config = dict(
    n_layer=11,
    n_experts=128,
    experts_per_token=8,
    d_expert=32,
    d_shared_expert=0,
    moe_layers=[0, 1, 2, 3, 4, 5, 6, 7, 8, 9, 10],
    normalize_top_k=True,
    routed_scale=1.0,
    balance_bias=False,
    router_cosine_scale=20.0,
    vocab_size=8192,
    norm_eps=1e-05,
    beta1=0.95,
    seq_len=512,
    dataset='wikipedia_en',
)
Below are experts of layer 4 (counted from 0) of a mixture-of-experts language model. Rows are named router (the router's row for the expert), up (a neuron's input weights, with its number) and show model dimensions 0-127. Each number is 200 + 20 x the weight over its row's rms, rounded and kept within 0 to 999.
Before each expert's rows: a language model's description of what the expert responds to. This comes from a sample of Wikipedia text that the model never trained on.

# expert 15
Biography role nouns. Words that define a person in a biography's opening line or a list entry, such as a, was, as, American, politician, member, footballer.
router,242,227,192,227,242,185,195,180,179,206,202,192,193,179,187,168,236,223,201,171,192,193,201,225,201,229,236,202,225,209,196,204,221,186,214,157,213,207,173,160,185,199,200,198,200,198,183,176,206,192,197,202,182,230,201,182,144,191,167,195,178,202,196,198,205,193,211,177,208,212,239,201,197,209,173,206,186,210,216,188,193,200,185,212,210,206,173,199,188,193,160,211,232,179,233,186,196,183,182,190,220,187,193,202,175,148,212,201,194,207,218,199,160,197,200,205,183,204,209,189,230,235,229,151,221,208,181,225
up0,207,199,227,185,204,172,214,197,188,198,145,225,223,209,236,176,182,211,202,208,197,179,224,215,188,204,198,190,185,215,191,228,213,168,182,218,236,213,198,199,199,218,198,187,203,176,229,186,181,195,212,189,235,191,222,204,227,169,209,210,195,183,185,217,248,202,226,228,216,215,211,187,182,205,210,192,194,175,195,246,199,202,193,172,192,197,187,195,154,211,181,213,220,166,211,208,242,143,205,192,172,204,168,192,205,205,183,184,181,197,195,187,204,228,216,181,182,191,193,208,205,241,204,206,233,188,181,154
up1,212,190,239,231,209,192,198,205,160,157,186,194,146,177,216,198,209,221,187,243,191,200,200,188,166,245,178,201,201,195,175,183,218,216,190,217,206,208,213,223,213,208,221,212,163,171,194,193,196,199,198,201,180,210,184,200,213,181,170,193,185,184,191,211,178,198,189,208,198,186,165,214,175,187,164,207,210,231,173,219,204,182,171,232,212,195,204,197,209,245,211,193,210,183,210,208,176,201,166,195,186,217,202,185,226,197,222,187,199,206,211,215,212,153,185,232,245,223,205,209,198,194,187,231,236,218,201,174
up2,203,199,175,209,206,183,171,201,184,208,182,224,188,206,200,207,211,209,234,163,185,180,215,216,196,213,221,186,196,230,192,192,222,209,227,197,202,203,212,193,232,171,175,217,224,187,191,200,207,200,187,186,198,189,192,166,187,188,193,202,189,221,229,204,174,176,213,198,197,205,165,157,205,183,225,130,203,192,202,169,184,211,185,201,207,207,153,184,216,202,188,212,198,183,228,193,205,186,200,168,179,212,207,180,193,168,208,203,215,195,225,222,210,186,251,217,231,255,153,201,216,208,218,190,225,163,186,217
up3,180,157,219,209,205,198,238,205,215,206,203,192,225,201,200,177,195,222,199,190,208,217,228,212,207,179,207,190,225,199,172,198,180,234,197,172,210,220,173,215,209,211,196,256,190,178,183,201,184,225,194,208,167,199,188,204,215,188,214,242,247,237,185,200,179,173,202,176,172,196,184,199,221,196,236,174,189,212,201,196,185,160,171,192,212,189,186,180,209,247,230,203,228,202,201,204,171,158,234,202,167,234,221,189,195,212,206,186,176,200,190,214,202,175,179,189,213,200,229,177,222,184,184,206,193,181,198,199
up4,190,183,229,201,218,213,214,219,200,224,192,212,200,211,194,214,205,200,198,158,194,210,196,201,238,208,191,223,161,213,216,156,196,187,196,200,222,200,222,215,205,173,233,204,182,185,183,200,160,217,219,217,233,216,151,209,199,214,204,246,223,204,187,224,216,223,185,205,232,181,186,192,184,190,195,220,210,205,213,233,224,204,169,209,207,217,227,212,195,182,187,194,180,191,185,215,190,248,194,200,227,231,222,190,190,217,208,216,194,167,203,183,220,188,187,172,211,201,204,225,191,165,157,186,213,164,148,192
up5,218,201,226,225,199,235,224,164,208,201,179,182,192,186,207,183,205,177,194,201,183,190,188,189,215,213,175,190,194,196,193,194,181,196,197,225,174,157,217,210,216,224,191,170,214,189,210,198,155,215,239,187,188,186,197,201,189,187,210,232,233,173,239,202,180,202,200,184,230,187,193,205,175,186,157,202,201,199,192,212,212,193,178,160,188,208,234,205,228,211,166,186,182,191,174,188,155,210,189,199,172,231,219,172,217,199,190,195,185,202,186,206,163,187,228,215,201,158,200,209,185,221,154,194,222,187,222,166
up6,180,171,181,195,209,215,189,180,226,207,190,179,175,203,211,215,194,186,202,211,183,227,238,213,223,147,217,209,225,214,203,154,192,207,209,223,181,253,211,209,209,217,227,203,199,195,196,187,174,211,194,193,217,183,192,186,212,199,162,232,206,195,180,209,232,177,192,213,198,205,180,210,245,177,182,184,202,165,212,199,197,219,217,168,190,179,225,180,224,157,212,211,216,201,194,215,179,181,189,220,190,197,203,215,187,204,177,176,168,234,202,193,208,196,167,154,236,212,194,197,211,204,179,209,188,170,228,174
up7,204,195,228,213,187,212,213,202,178,193,187,224,172,208,214,171,166,219,203,230,222,191,231,235,209,181,186,212,234,221,202,202,232,224,190,224,192,209,210,195,196,185,251,217,229,171,153,200,196,172,203,200,206,175,203,180,208,172,191,200,200,214,218,218,212,201,185,201,205,180,226,212,194,223,218,187,189,202,190,168,211,200,200,214,192,208,172,203,194,192,172,165,210,201,204,174,199,189,177,205,205,202,195,203,172,170,215,150,193,210,227,211,208,211,182,230,116,196,238,188,223,195,193,220,219,202,196,213
up8,214,198,196,204,160,195,202,212,181,180,191,262,210,199,211,218,175,171,191,164,193,193,210,186,211,232,192,206,206,214,205,188,195,190,161,183,205,183,210,166,184,177,213,192,231,218,192,195,143,195,186,199,193,201,208,192,215,165,205,194,202,217,180,212,171,200,190,194,202,234,199,184,211,222,213,167,207,248,212,212,158,204,206,193,209,192,182,193,185,158,193,201,191,201,198,149,176,218,197,217,215,183,251,252,217,196,164,215,229,189,195,165,202,217,211,205,207,202,173,209,203,199,187,197,185,216,185,197
up9,192,198,184,222,195,199,228,192,180,193,200,257,223,229,197,199,210,199,210,198,243,201,206,203,225,209,200,214,181,217,189,203,185,194,197,183,196,167,171,182,196,202,178,167,198,187,225,213,233,186,203,193,199,233,202,188,183,217,191,212,222,207,168,219,187,202,169,167,234,219,201,198,209,227,212,202,181,196,196,236,235,171,203,180,180,201,214,229,189,221,226,183,202,199,187,210,207,232,252,241,202,166,224,184,193,205,218,251,226,172,219,207,178,172,193,218,181,208,179,203,207,170,207,201,203,219,207,241
up10,182,201,201,194,213,189,200,196,199,220,190,191,171,171,192,215,200,181,214,194,213,164,211,223,181,205,232,217,216,226,194,218,247,215,170,196,199,227,217,173,212,187,214,199,190,201,172,197,166,236,215,204,186,208,237,192,206,201,174,172,184,202,202,236,186,205,203,226,182,184,222,187,191,207,204,179,163,196,189,165,191,183,218,247,214,200,214,188,172,222,210,178,204,216,193,209,225,190,213,212,201,188,155,206,208,163,172,218,197,187,191,210,185,199,181,198,219,154,187,142,217,197,182,193,237,193,249,213
up11,206,193,212,216,221,194,194,213,198,236,196,199,202,204,180,225,214,209,204,209,174,179,196,206,205,179,200,196,217,163,182,193,220,206,175,190,187,214,203,174,167,200,199,213,193,221,220,210,195,175,165,203,228,213,205,192,183,185,205,224,193,242,163,201,179,235,197,169,225,161,184,230,213,194,224,206,157,172,187,200,191,230,203,178,214,208,240,219,227,183,201,185,133,181,166,182,170,190,195,197,178,241,196,168,222,201,186,193,202,209,195,197,197,193,220,198,192,204,167,191,159,208,203,190,215,197,189,154
up12,205,190,179,186,207,197,213,198,204,194,210,178,170,198,196,215,208,191,184,159,197,206,187,219,166,184,190,166,211,160,191,237,181,176,204,184,188,205,192,213,176,205,205,211,211,196,194,204,196,212,191,213,165,184,222,224,199,233,188,176,182,216,210,175,181,179,203,221,186,188,210,238,203,197,215,212,204,161,181,221,178,188,150,220,190,198,194,195,220,172,186,217,250,183,232,245,172,204,186,189,195,207,222,194,224,192,184,175,212,197,206,224,210,247,241,185,196,164,206,166,219,199,166,201,212,201,241,215
up13,201,200,185,204,226,248,229,192,204,209,211,200,191,166,168,221,193,201,219,213,169,207,204,210,175,215,220,201,189,178,193,179,172,215,221,191,185,223,183,210,202,155,211,192,186,207,215,206,215,222,186,158,169,190,202,209,202,255,189,202,231,231,229,168,200,183,209,194,236,202,189,206,186,197,217,229,234,223,186,145,219,182,191,190,174,194,175,175,214,193,205,214,195,212,199,201,268,160,207,196,197,225,195,207,200,200,225,194,218,204,201,224,210,212,159,207,219,206,217,199,210,177,192,204,207,188,189,209
up14,194,208,217,230,193,180,193,226,216,172,218,165,177,214,200,193,187,206,192,178,229,195,205,232,187,222,187,164,185,227,212,189,192,186,215,207,186,152,202,201,207,193,185,199,215,176,185,184,218,218,231,196,209,213,157,234,193,170,191,205,197,185,221,202,201,232,203,156,181,191,211,198,165,177,162,200,203,179,236,191,224,202,165,224,205,148,166,215,225,233,193,186,205,199,185,196,202,214,190,218,176,223,219,177,182,191,197,214,223,194,185,240,184,222,208,216,208,181,177,204,182,195,179,201,185,200,195,154
up15,205,234,195,222,196,199,198,144,196,242,183,179,205,168,187,229,203,187,180,200,203,190,203,198,226,205,206,175,177,189,167,200,182,168,227,182,143,208,204,204,206,226,146,188,209,196,197,220,210,223,181,207,218,204,174,223,202,189,197,196,216,160,224,193,193,195,172,199,236,188,203,186,183,177,202,211,188,211,226,193,258,153,182,188,220,192,203,194,210,206,201,185,220,180,186,194,202,197,215,187,209,193,196,209,215,213,188,183,215,179,180,192,192,210,171,201,193,207,195,154,216,211,208,227,192,183,245,169
up16,207,209,203,208,184,200,231,202,206,220,163,177,196,183,197,163,203,216,193,217,185,221,187,210,203,214,193,175,180,200,204,165,183,178,153,228,246,244,182,207,175,167,219,172,216,202,218,188,231,185,182,214,175,192,178,192,190,229,204,214,226,184,226,171,187,180,212,197,190,204,248,177,172,234,161,167,182,188,178,210,194,201,205,188,177,187,232,192,195,186,212,187,222,206,223,188,214,188,215,216,183,193,178,164,200,195,200,212,213,170,218,221,210,214,144,196,191,210,196,201,220,208,202,215,181,211,215,223

# expert 31
Head nouns after articles. Singular person or entity nouns after a, an, his or first, such as company, band, song, historian, player, father.
router,238,184,200,189,216,180,195,193,213,209,185,198,239,164,226,174,226,177,205,203,206,215,193,215,178,203,198,228,163,182,197,198,209,197,217,219,183,227,171,146,181,198,199,219,221,188,210,187,210,189,185,214,180,220,174,193,146,218,176,194,194,209,175,225,208,195,199,182,185,186,216,200,210,217,200,227,201,185,194,187,188,193,204,199,188,207,227,179,188,210,217,183,199,216,218,194,200,187,193,187,227,187,196,222,181,166,218,165,188,226,231,184,192,199,184,180,206,226,210,184,237,233,203,128,218,245,178,192
up0,200,230,186,208,184,190,200,181,165,191,192,166,180,211,189,183,208,170,176,226,202,244,223,207,235,190,202,202,176,210,190,197,195,206,248,176,188,226,188,204,178,193,175,202,259,209,198,201,189,201,200,187,217,213,221,230,197,193,194,190,168,205,195,190,185,208,191,240,188,213,172,210,174,208,214,210,184,187,174,165,189,188,199,189,185,217,210,200,219,186,226,236,189,214,196,215,227,207,199,195,240,176,223,185,237,232,200,179,223,158,222,219,230,210,200,221,206,190,191,237,248,217,191,195,224,193,188,188
up1,223,177,222,198,246,185,208,231,203,211,224,217,188,203,183,190,229,218,210,212,192,187,208,191,221,166,165,189,203,193,203,213,210,203,143,204,156,175,209,187,204,192,191,200,223,188,191,184,207,163,200,192,214,213,233,205,216,178,200,217,206,202,175,233,231,224,176,199,255,202,198,213,180,177,196,197,204,197,175,197,198,206,220,143,184,194,204,217,195,183,197,196,180,200,203,190,160,181,196,238,217,210,203,201,230,199,154,201,191,231,179,217,229,228,226,194,213,212,177,181,197,227,220,218,211,174,185,205
up2,230,207,204,222,222,205,192,199,188,220,220,166,187,201,194,214,187,216,184,198,197,209,209,195,215,188,195,202,193,198,215,214,202,174,180,191,166,255,189,193,196,202,203,225,182,189,237,179,197,205,194,163,180,207,238,175,199,196,195,178,204,191,200,197,177,225,186,178,215,151,177,172,186,206,213,211,216,186,173,209,211,187,198,177,175,222,182,215,186,181,193,228,196,200,185,234,239,240,206,233,171,214,176,195,236,202,208,192,189,176,224,162,193,231,242,178,244,210,195,154,202,203,199,206,209,206,200,160
up3,202,197,174,172,170,198,209,197,209,217,172,223,230,210,200,164,181,172,202,211,210,221,192,187,221,164,204,212,180,196,222,240,200,156,186,232,247,212,229,213,183,198,206,218,183,221,198,199,188,212,223,196,175,214,167,195,225,202,194,173,195,157,181,221,182,173,215,210,230,215,185,196,192,201,213,214,200,221,190,161,176,180,219,209,190,227,184,215,204,151,215,190,204,205,195,208,258,200,209,216,208,205,221,201,196,170,208,190,189,243,229,205,188,229,203,200,176,203,181,191,220,212,216,177,177,223,196,194
up4,215,212,187,192,146,197,203,188,168,227,212,208,210,220,192,210,221,206,220,229,158,193,210,202,221,208,194,179,208,155,189,233,208,178,151,210,221,201,213,217,211,208,179,223,230,188,198,187,231,207,192,246,171,195,186,155,208,211,193,229,225,195,200,200,220,217,211,190,212,222,208,181,217,237,212,186,207,205,206,243,237,168,206,197,199,206,222,197,204,178,190,215,206,221,226,197,182,249,238,201,192,201,207,178,233,184,190,219,212,181,201,205,223,220,210,200,216,189,222,227,169,200,197,206,179,201,196,181
up5,208,161,203,224,190,190,217,197,179,197,208,191,191,228,205,194,172,203,207,184,192,186,177,189,168,172,204,234,194,184,224,213,176,204,212,184,188,202,218,209,221,215,208,194,200,142,199,191,184,182,214,198,218,219,194,205,199,221,233,240,183,171,206,219,202,193,218,226,183,195,192,170,195,221,242,203,155,187,225,253,186,169,201,165,201,202,206,167,199,208,222,219,224,153,207,200,201,195,202,184,185,178,165,211,203,186,213,180,245,168,196,222,195,198,190,178,220,199,248,202,217,198,202,209,213,205,191,166
up6,190,204,175,211,179,164,179,243,232,158,200,185,204,241,189,184,222,205,196,198,227,189,199,201,159,200,195,216,203,187,220,202,192,210,195,202,213,182,192,209,200,187,211,216,202,213,202,217,175,229,212,175,179,202,215,193,209,149,211,184,161,183,221,186,211,213,190,185,177,187,215,215,193,189,191,208,220,192,200,162,159,185,206,236,173,161,202,155,212,189,201,218,209,212,182,217,200,214,233,205,191,190,164,203,262,184,222,202,197,209,178,211,187,177,211,198,202,199,233,234,218,172,174,203,214,219,220,212
up7,232,208,204,199,209,176,252,241,188,164,197,218,217,189,221,234,204,189,205,194,189,174,197,256,222,223,192,185,202,194,191,212,231,199,184,210,156,171,175,195,212,195,201,192,191,214,197,200,239,224,169,177,231,209,227,191,208,207,175,179,192,198,180,194,148,219,198,192,223,184,186,201,191,177,213,231,202,200,166,211,191,207,227,217,219,190,216,215,189,193,227,223,170,169,187,234,176,193,217,210,201,177,209,193,211,224,180,205,194,192,184,181,196,183,205,183,199,180,185,158,216,204,236,195,203,223,208,177
up8,198,173,183,174,211,217,183,189,225,250,236,229,210,186,222,198,169,200,210,208,207,230,208,200,217,167,197,203,181,191,200,210,175,179,186,217,206,209,195,189,227,219,170,180,195,181,174,238,222,182,159,197,215,192,246,200,209,213,225,224,214,240,159,197,221,230,178,186,185,196,191,185,189,226,211,217,186,195,211,193,199,190,183,223,190,204,171,230,198,231,201,231,229,203,218,195,213,217,210,191,206,216,241,206,204,177,229,202,190,232,220,192,195,192,183,198,193,202,210,170,145,211,199,201,234,187,191,224
up9,204,154,187,211,205,195,208,163,184,167,219,191,189,188,196,190,226,204,206,203,184,239,164,222,213,238,199,186,214,198,213,173,204,217,180,209,180,199,208,220,190,237,182,174,215,195,206,210,171,228,261,221,196,192,221,213,200,185,207,169,217,157,204,224,184,179,195,205,206,152,168,187,213,181,185,212,232,193,207,241,186,203,219,232,178,192,204,220,190,182,216,195,210,205,211,188,227,210,210,196,219,197,207,198,200,170,205,193,182,190,198,179,172,231,205,211,184,199,239,208,183,191,166,197,238,209,173,222
up10,207,197,202,186,210,188,196,192,190,190,201,170,190,189,196,168,211,195,212,225,208,226,223,214,200,181,185,197,192,213,218,179,193,218,192,189,151,199,186,195,229,193,193,196,168,228,179,197,222,245,224,201,169,198,256,229,198,202,199,230,219,206,243,214,148,193,203,207,249,206,177,225,195,192,191,167,173,200,174,196,202,191,214,229,201,195,174,218,220,203,189,235,207,235,173,211,193,200,201,198,186,211,218,217,157,176,195,202,201,181,179,181,211,178,205,228,221,187,171,236,211,204,157,196,195,185,219,210
up11,225,197,229,201,198,205,204,224,221,214,281,193,187,201,214,210,188,203,210,197,184,209,195,178,149,214,236,151,219,193,188,204,165,200,205,219,238,210,203,216,182,184,192,190,200,178,183,199,231,170,208,237,190,196,181,189,237,228,211,212,221,197,191,218,246,195,204,203,200,187,197,227,202,211,168,200,181,239,235,209,216,232,227,208,179,197,180,202,201,202,184,194,220,156,221,182,183,230,181,187,196,207,238,204,206,187,202,200,191,207,223,206,209,197,178,214,196,172,225,203,197,201,188,217,208,182,189,202
up12,205,219,198,224,198,194,195,201,220,221,173,226,219,211,170,204,183,200,227,207,216,176,203,201,203,249,194,195,190,186,162,187,201,205,198,179,185,216,186,169,213,205,204,158,198,216,193,219,213,173,193,196,250,232,226,183,195,192,210,178,178,222,208,167,226,178,198,147,190,185,228,192,194,215,179,189,173,181,228,169,166,172,176,260,209,166,202,223,193,197,188,218,197,196,195,203,212,197,213,189,225,177,187,165,216,203,221,200,192,178,208,190,179,197,190,200,182,198,171,204,180,190,194,182,208,214,213,251
up13,201,201,179,168,191,214,175,193,192,173,188,199,184,215,198,200,198,204,202,182,212,205,193,200,157,192,217,222,218,156,162,202,192,168,226,223,198,247,187,198,224,219,231,210,176,211,194,231,173,204,212,228,198,179,173,205,196,192,189,202,235,208,228,226,225,176,193,248,182,202,211,225,216,204,211,193,198,200,192,171,162,204,206,169,199,209,162,212,203,199,213,157,242,185,193,203,201,204,168,195,188,184,210,181,176,164,212,198,208,196,165,211,236,227,233,230,204,196,195,238,193,217,213,212,200,200,182,193
up14,203,195,165,231,186,215,215,176,164,191,198,192,218,198,211,202,200,205,189,165,195,187,196,204,207,211,221,213,209,199,184,163,195,194,215,210,214,208,225,186,196,218,224,190,198,214,209,233,203,203,236,216,212,194,192,205,226,217,191,173,199,215,219,210,233,189,193,191,155,188,250,201,141,179,225,197,212,198,193,222,257,193,177,228,189,237,197,192,208,190,246,189,242,228,169,212,165,183,190,202,223,190,165,171,193,191,219,185,180,203,205,216,208,202,168,197,241,184,208,175,224,197,200,196,200,203,201,205
up15,196,184,226,223,215,199,191,178,197,215,211,187,185,210,233,206,226,213,237,180,225,201,200,190,182,206,228,188,207,198,207,184,213,190,221,220,201,209,205,207,205,206,208,168,163,215,178,209,230,203,215,206,188,195,217,188,199,175,170,208,239,183,197,200,217,148,201,215,182,173,164,203,195,224,210,242,231,163,196,243,223,221,178,228,181,212,165,182,221,180,216,235,200,173,194,158,190,218,166,183,186,209,182,215,184,170,218,208,172,197,214,199,202,228,196,215,220,192,181,235,186,212,225,184,208,171,201,182
up16,225,185,174,199,233,226,174,191,242,219,205,195,206,214,177,207,196,206,209,212,177,199,188,210,199,197,198,209,209,210,204,172,207,200,221,206,197,238,194,188,205,193,210,225,204,189,199,183,237,225,224,236,154,216,196,203,209,210,171,192,210,225,143,200,238,193,185,190,185,205,202,229,170,205,183,221,188,253,222,190,180,178,211,220,184,201,190,196,212,222,212,196,178,244,205,174,180,241,153,179,224,238,238,206,187,206,238,200,212,224,207,210,190,176,203,216,209,205,202,211,192,223,177,209,196,195,201,222

# expert 32
As and auxiliaries. The word "as" (as well as, such as, known as) and main or auxiliary verbs after subjects, like was, is, had, became, including.
router,226,225,179,189,232,175,166,211,199,194,200,198,176,213,190,209,199,196,242,194,160,177,215,187,203,206,216,228,227,205,184,207,222,207,200,189,203,153,162,228,209,184,201,182,185,200,192,198,191,227,242,183,228,211,241,195,196,173,189,205,165,208,202,229,177,200,196,216,200,193,206,179,192,196,181,212,214,185,202,180,190,203,195,241,182,171,177,193,182,204,206,218,210,200,189,180,207,185,187,188,217,189,191,158,180,123,196,230,246,194,206,184,193,212,196,200,233,197,199,194,215,204,204,160,222,223,196,200
up0,154,185,213,191,227,200,183,214,172,186,198,170,271,195,204,177,212,198,214,189,216,220,215,185,211,204,215,206,179,207,243,198,185,175,209,174,212,192,204,193,180,188,195,185,199,172,180,212,185,226,232,190,208,196,183,234,220,189,207,188,193,167,174,222,171,241,199,178,222,188,203,228,205,199,197,148,206,198,219,204,184,217,163,187,189,210,222,240,194,179,209,211,198,179,165,203,169,196,191,201,189,220,186,189,202,198,164,177,211,216,174,181,237,223,169,207,188,197,212,221,194,176,205,185,182,188,213,177
up1,199,187,197,208,231,197,192,208,239,175,204,176,156,174,161,220,200,192,179,216,196,189,221,155,188,220,193,174,188,196,170,232,205,174,203,202,194,214,196,195,191,203,195,229,187,218,192,185,211,195,191,192,211,200,222,197,180,205,192,219,217,185,232,196,213,219,192,202,208,214,190,210,164,215,144,239,182,223,168,209,211,219,200,193,203,210,209,212,208,226,154,151,173,230,211,220,206,236,221,206,173,196,218,207,216,189,148,195,177,219,162,222,196,195,212,224,198,199,206,204,166,197,194,212,210,178,172,193
up2,175,220,199,241,222,215,227,211,205,200,183,187,189,168,205,181,205,183,202,217,207,195,228,187,227,200,201,197,194,186,224,193,134,212,216,216,234,186,202,217,189,205,188,208,236,197,198,189,181,262,188,168,181,207,176,188,195,189,214,204,213,162,201,187,192,191,209,197,182,202,190,190,167,190,218,200,209,213,214,221,259,189,222,205,165,195,191,215,231,246,200,212,149,198,199,222,209,198,214,190,211,184,219,189,204,208,227,205,223,164,193,217,199,195,223,188,239,211,166,189,225,202,187,190,198,184,227,194
up3,227,206,221,186,212,187,183,205,186,191,209,165,226,204,214,180,202,192,209,169,212,188,198,218,226,207,205,185,207,197,185,211,217,216,170,197,206,183,197,213,215,195,222,195,164,220,207,213,187,189,193,223,204,219,194,166,215,185,140,222,195,220,225,198,187,214,159,171,205,212,177,177,193,220,151,261,187,199,223,203,185,213,192,168,167,196,204,191,196,178,179,191,196,183,213,208,234,202,216,193,215,222,191,166,174,198,240,214,200,217,207,177,176,222,176,212,205,179,197,202,180,255,201,191,222,242,197,197
up4,229,165,210,199,188,204,185,183,152,173,197,186,210,214,228,198,200,218,205,177,223,195,194,171,181,213,219,186,168,174,208,216,189,161,199,178,186,187,178,181,212,204,182,206,224,208,209,207,181,200,204,242,221,193,187,213,162,226,213,192,204,206,213,204,188,209,225,206,198,220,178,178,237,179,179,180,183,216,219,220,172,182,204,187,243,216,179,201,228,196,166,190,205,184,198,158,166,184,140,219,198,236,217,190,172,203,165,201,205,172,208,214,182,195,219,222,201,221,207,202,226,210,218,198,212,187,226,221
up5,191,176,195,194,178,210,210,202,194,209,221,202,229,214,235,235,187,211,219,200,193,217,150,233,193,202,231,211,195,162,247,224,175,170,176,196,194,209,206,218,200,222,203,236,158,201,200,213,206,200,188,203,165,198,195,185,202,192,204,197,207,186,200,199,178,179,144,212,218,189,223,230,205,215,219,183,221,215,224,220,210,203,195,187,173,191,192,192,220,160,231,185,186,226,187,210,185,222,223,220,192,178,207,228,204,209,177,175,233,196,198,186,251,180,185,194,211,232,206,219,217,210,235,200,212,206,166,198
up6,193,192,220,193,179,180,219,201,178,244,190,199,193,195,196,198,202,191,187,218,225,187,173,175,171,183,206,199,191,194,184,219,219,194,233,228,222,200,175,202,226,214,163,201,203,192,187,210,193,193,191,190,166,197,188,187,206,182,194,198,203,222,176,176,188,207,215,153,201,186,184,209,201,173,209,170,185,193,197,193,226,209,239,197,219,171,205,217,220,218,193,169,187,219,180,184,213,163,236,221,189,201,208,180,216,206,154,210,167,184,212,277,228,218,205,192,192,209,213,198,250,175,202,207,199,176,163,197
up7,189,190,199,218,225,192,198,221,203,206,203,217,225,215,180,204,179,214,197,169,208,204,187,214,217,172,239,198,148,193,143,221,188,257,196,200,244,191,172,219,194,188,200,198,217,236,175,213,209,209,211,182,208,210,182,221,210,228,185,206,195,235,206,192,204,220,198,221,212,179,215,192,200,198,200,188,200,171,228,201,219,232,216,186,234,205,167,215,232,174,212,196,180,189,228,203,173,223,195,174,233,230,183,192,220,191,193,230,213,211,181,195,205,225,228,240,214,221,195,207,191,169,179,201,229,192,195,194
up8,189,216,212,225,171,220,197,212,229,175,196,188,172,174,173,197,191,201,188,216,181,182,212,184,172,214,194,187,192,202,217,183,169,184,212,184,196,207,205,203,233,211,215,202,192,196,219,215,168,177,210,171,229,209,199,177,195,227,185,180,210,169,195,221,221,168,191,224,183,200,196,246,222,220,250,195,216,235,182,204,164,188,192,208,183,245,198,209,219,221,170,195,217,211,204,209,244,230,193,200,200,189,188,186,195,193,186,238,223,205,168,168,169,226,205,196,237,208,195,249,191,174,197,223,198,211,197,184
up9,200,170,198,230,194,197,207,229,192,198,175,242,181,209,189,159,222,204,205,222,200,194,198,197,151,185,173,192,212,193,181,171,157,197,186,191,181,220,206,212,180,180,245,221,182,184,198,200,225,183,208,165,201,205,229,225,197,200,230,191,204,185,198,191,194,218,188,189,177,232,181,220,180,186,183,188,213,255,208,199,189,205,179,158,211,235,207,217,186,190,176,173,182,213,187,188,217,161,218,155,200,198,198,188,211,196,247,213,189,187,182,188,196,185,197,249,185,183,202,211,191,204,179,201,188,207,203,226
up10,183,230,183,188,192,204,209,192,229,235,167,189,179,216,231,247,211,204,197,185,182,230,201,189,209,197,173,200,194,243,199,208,205,196,162,216,195,222,206,220,179,204,237,180,224,203,206,228,188,204,221,171,197,183,186,227,194,193,193,203,218,211,225,177,225,250,216,203,193,197,182,167,199,237,180,220,179,200,195,203,156,151,241,210,201,203,213,201,201,218,195,230,205,214,199,204,194,226,221,215,210,184,192,199,212,223,216,199,200,187,193,212,234,234,189,203,164,186,219,182,175,211,166,218,193,217,194,238
up11,204,217,191,181,189,202,186,202,190,203,238,208,228,196,188,182,214,204,215,179,221,200,198,216,178,235,226,195,186,175,205,218,192,213,200,190,207,184,198,224,207,162,179,246,176,173,232,224,228,197,224,207,245,215,209,162,181,186,241,184,196,230,196,199,202,170,219,240,183,194,183,220,206,204,195,226,212,175,174,186,216,208,216,218,195,181,203,174,230,208,208,214,187,207,145,166,212,217,175,197,204,197,186,188,194,182,185,199,212,171,212,171,238,196,211,181,252,194,182,211,188,219,232,191,195,195,214,223
up12,210,206,186,199,238,192,213,214,193,188,241,221,184,193,173,241,164,197,165,195,192,208,193,199,166,207,202,171,189,224,180,224,163,174,224,181,211,223,167,204,219,171,204,223,190,212,237,215,210,175,202,193,187,205,213,202,200,216,241,190,211,187,181,224,210,209,208,200,198,227,203,234,219,230,240,192,225,220,217,192,187,182,179,202,256,198,195,207,208,208,185,209,210,206,227,181,192,195,183,190,228,204,211,198,185,212,200,182,184,230,210,194,185,159,235,216,197,214,186,181,197,202,146,209,184,178,169,208
up13,200,214,189,210,204,222,187,247,201,191,182,216,238,205,205,208,214,209,195,230,181,224,207,165,211,242,215,181,179,203,214,190,218,181,205,190,202,190,208,188,198,227,180,219,209,208,222,222,219,206,199,182,230,207,212,185,203,230,153,165,186,141,214,197,192,205,171,187,240,198,189,218,193,204,220,186,220,235,228,193,229,174,225,195,224,176,193,197,186,221,195,194,235,167,181,182,225,227,231,223,191,215,161,186,217,214,196,210,194,234,230,198,214,176,191,196,202,197,206,227,225,167,204,197,187,223,200,200
up14,228,219,183,209,191,222,220,217,218,173,194,174,191,226,170,229,171,209,185,192,185,207,214,247,204,191,224,196,219,226,179,164,202,207,217,215,183,227,201,210,196,180,211,198,211,229,192,193,185,195,216,193,180,205,189,192,190,254,175,199,177,184,244,214,203,223,200,216,194,211,208,193,215,202,204,195,209,215,228,194,149,217,229,194,212,193,205,198,235,184,198,215,232,216,227,168,196,196,154,223,214,214,215,231,169,204,179,188,184,201,203,241,173,169,198,205,189,166,165,191,195,185,188,192,231,175,225,198
up15,192,168,179,183,187,202,196,191,200,186,213,213,231,218,235,224,193,208,189,206,210,218,204,219,185,188,208,179,190,201,197,227,203,194,200,207,194,199,220,186,202,208,201,205,169,212,209,174,193,178,200,266,214,206,209,215,215,192,184,161,213,178,194,233,187,207,204,208,181,250,201,220,243,233,196,201,193,178,256,199,177,178,180,153,210,202,214,243,201,145,209,210,177,179,232,179,196,230,216,189,223,185,185,218,200,199,226,162,217,196,197,166,196,209,207,207,222,225,192,189,185,206,191,199,208,219,176,216
up16,186,195,189,164,167,205,189,171,185,194,202,205,232,148,213,214,213,209,200,214,190,220,178,148,186,198,204,223,221,210,208,172,205,179,167,187,182,191,217,200,190,217,189,241,192,211,237,181,145,216,176,181,200,185,206,231,215,210,187,207,215,156,208,214,175,220,205,163,203,182,204,167,195,200,203,176,200,189,191,204,182,208,172,210,219,237,177,185,204,241,185,210,176,228,200,191,200,184,172,200,206,244,217,180,212,207,186,214,228,202,168,184,194,200,208,180,205,190,187,190,204,192,211,192,174,185,169,177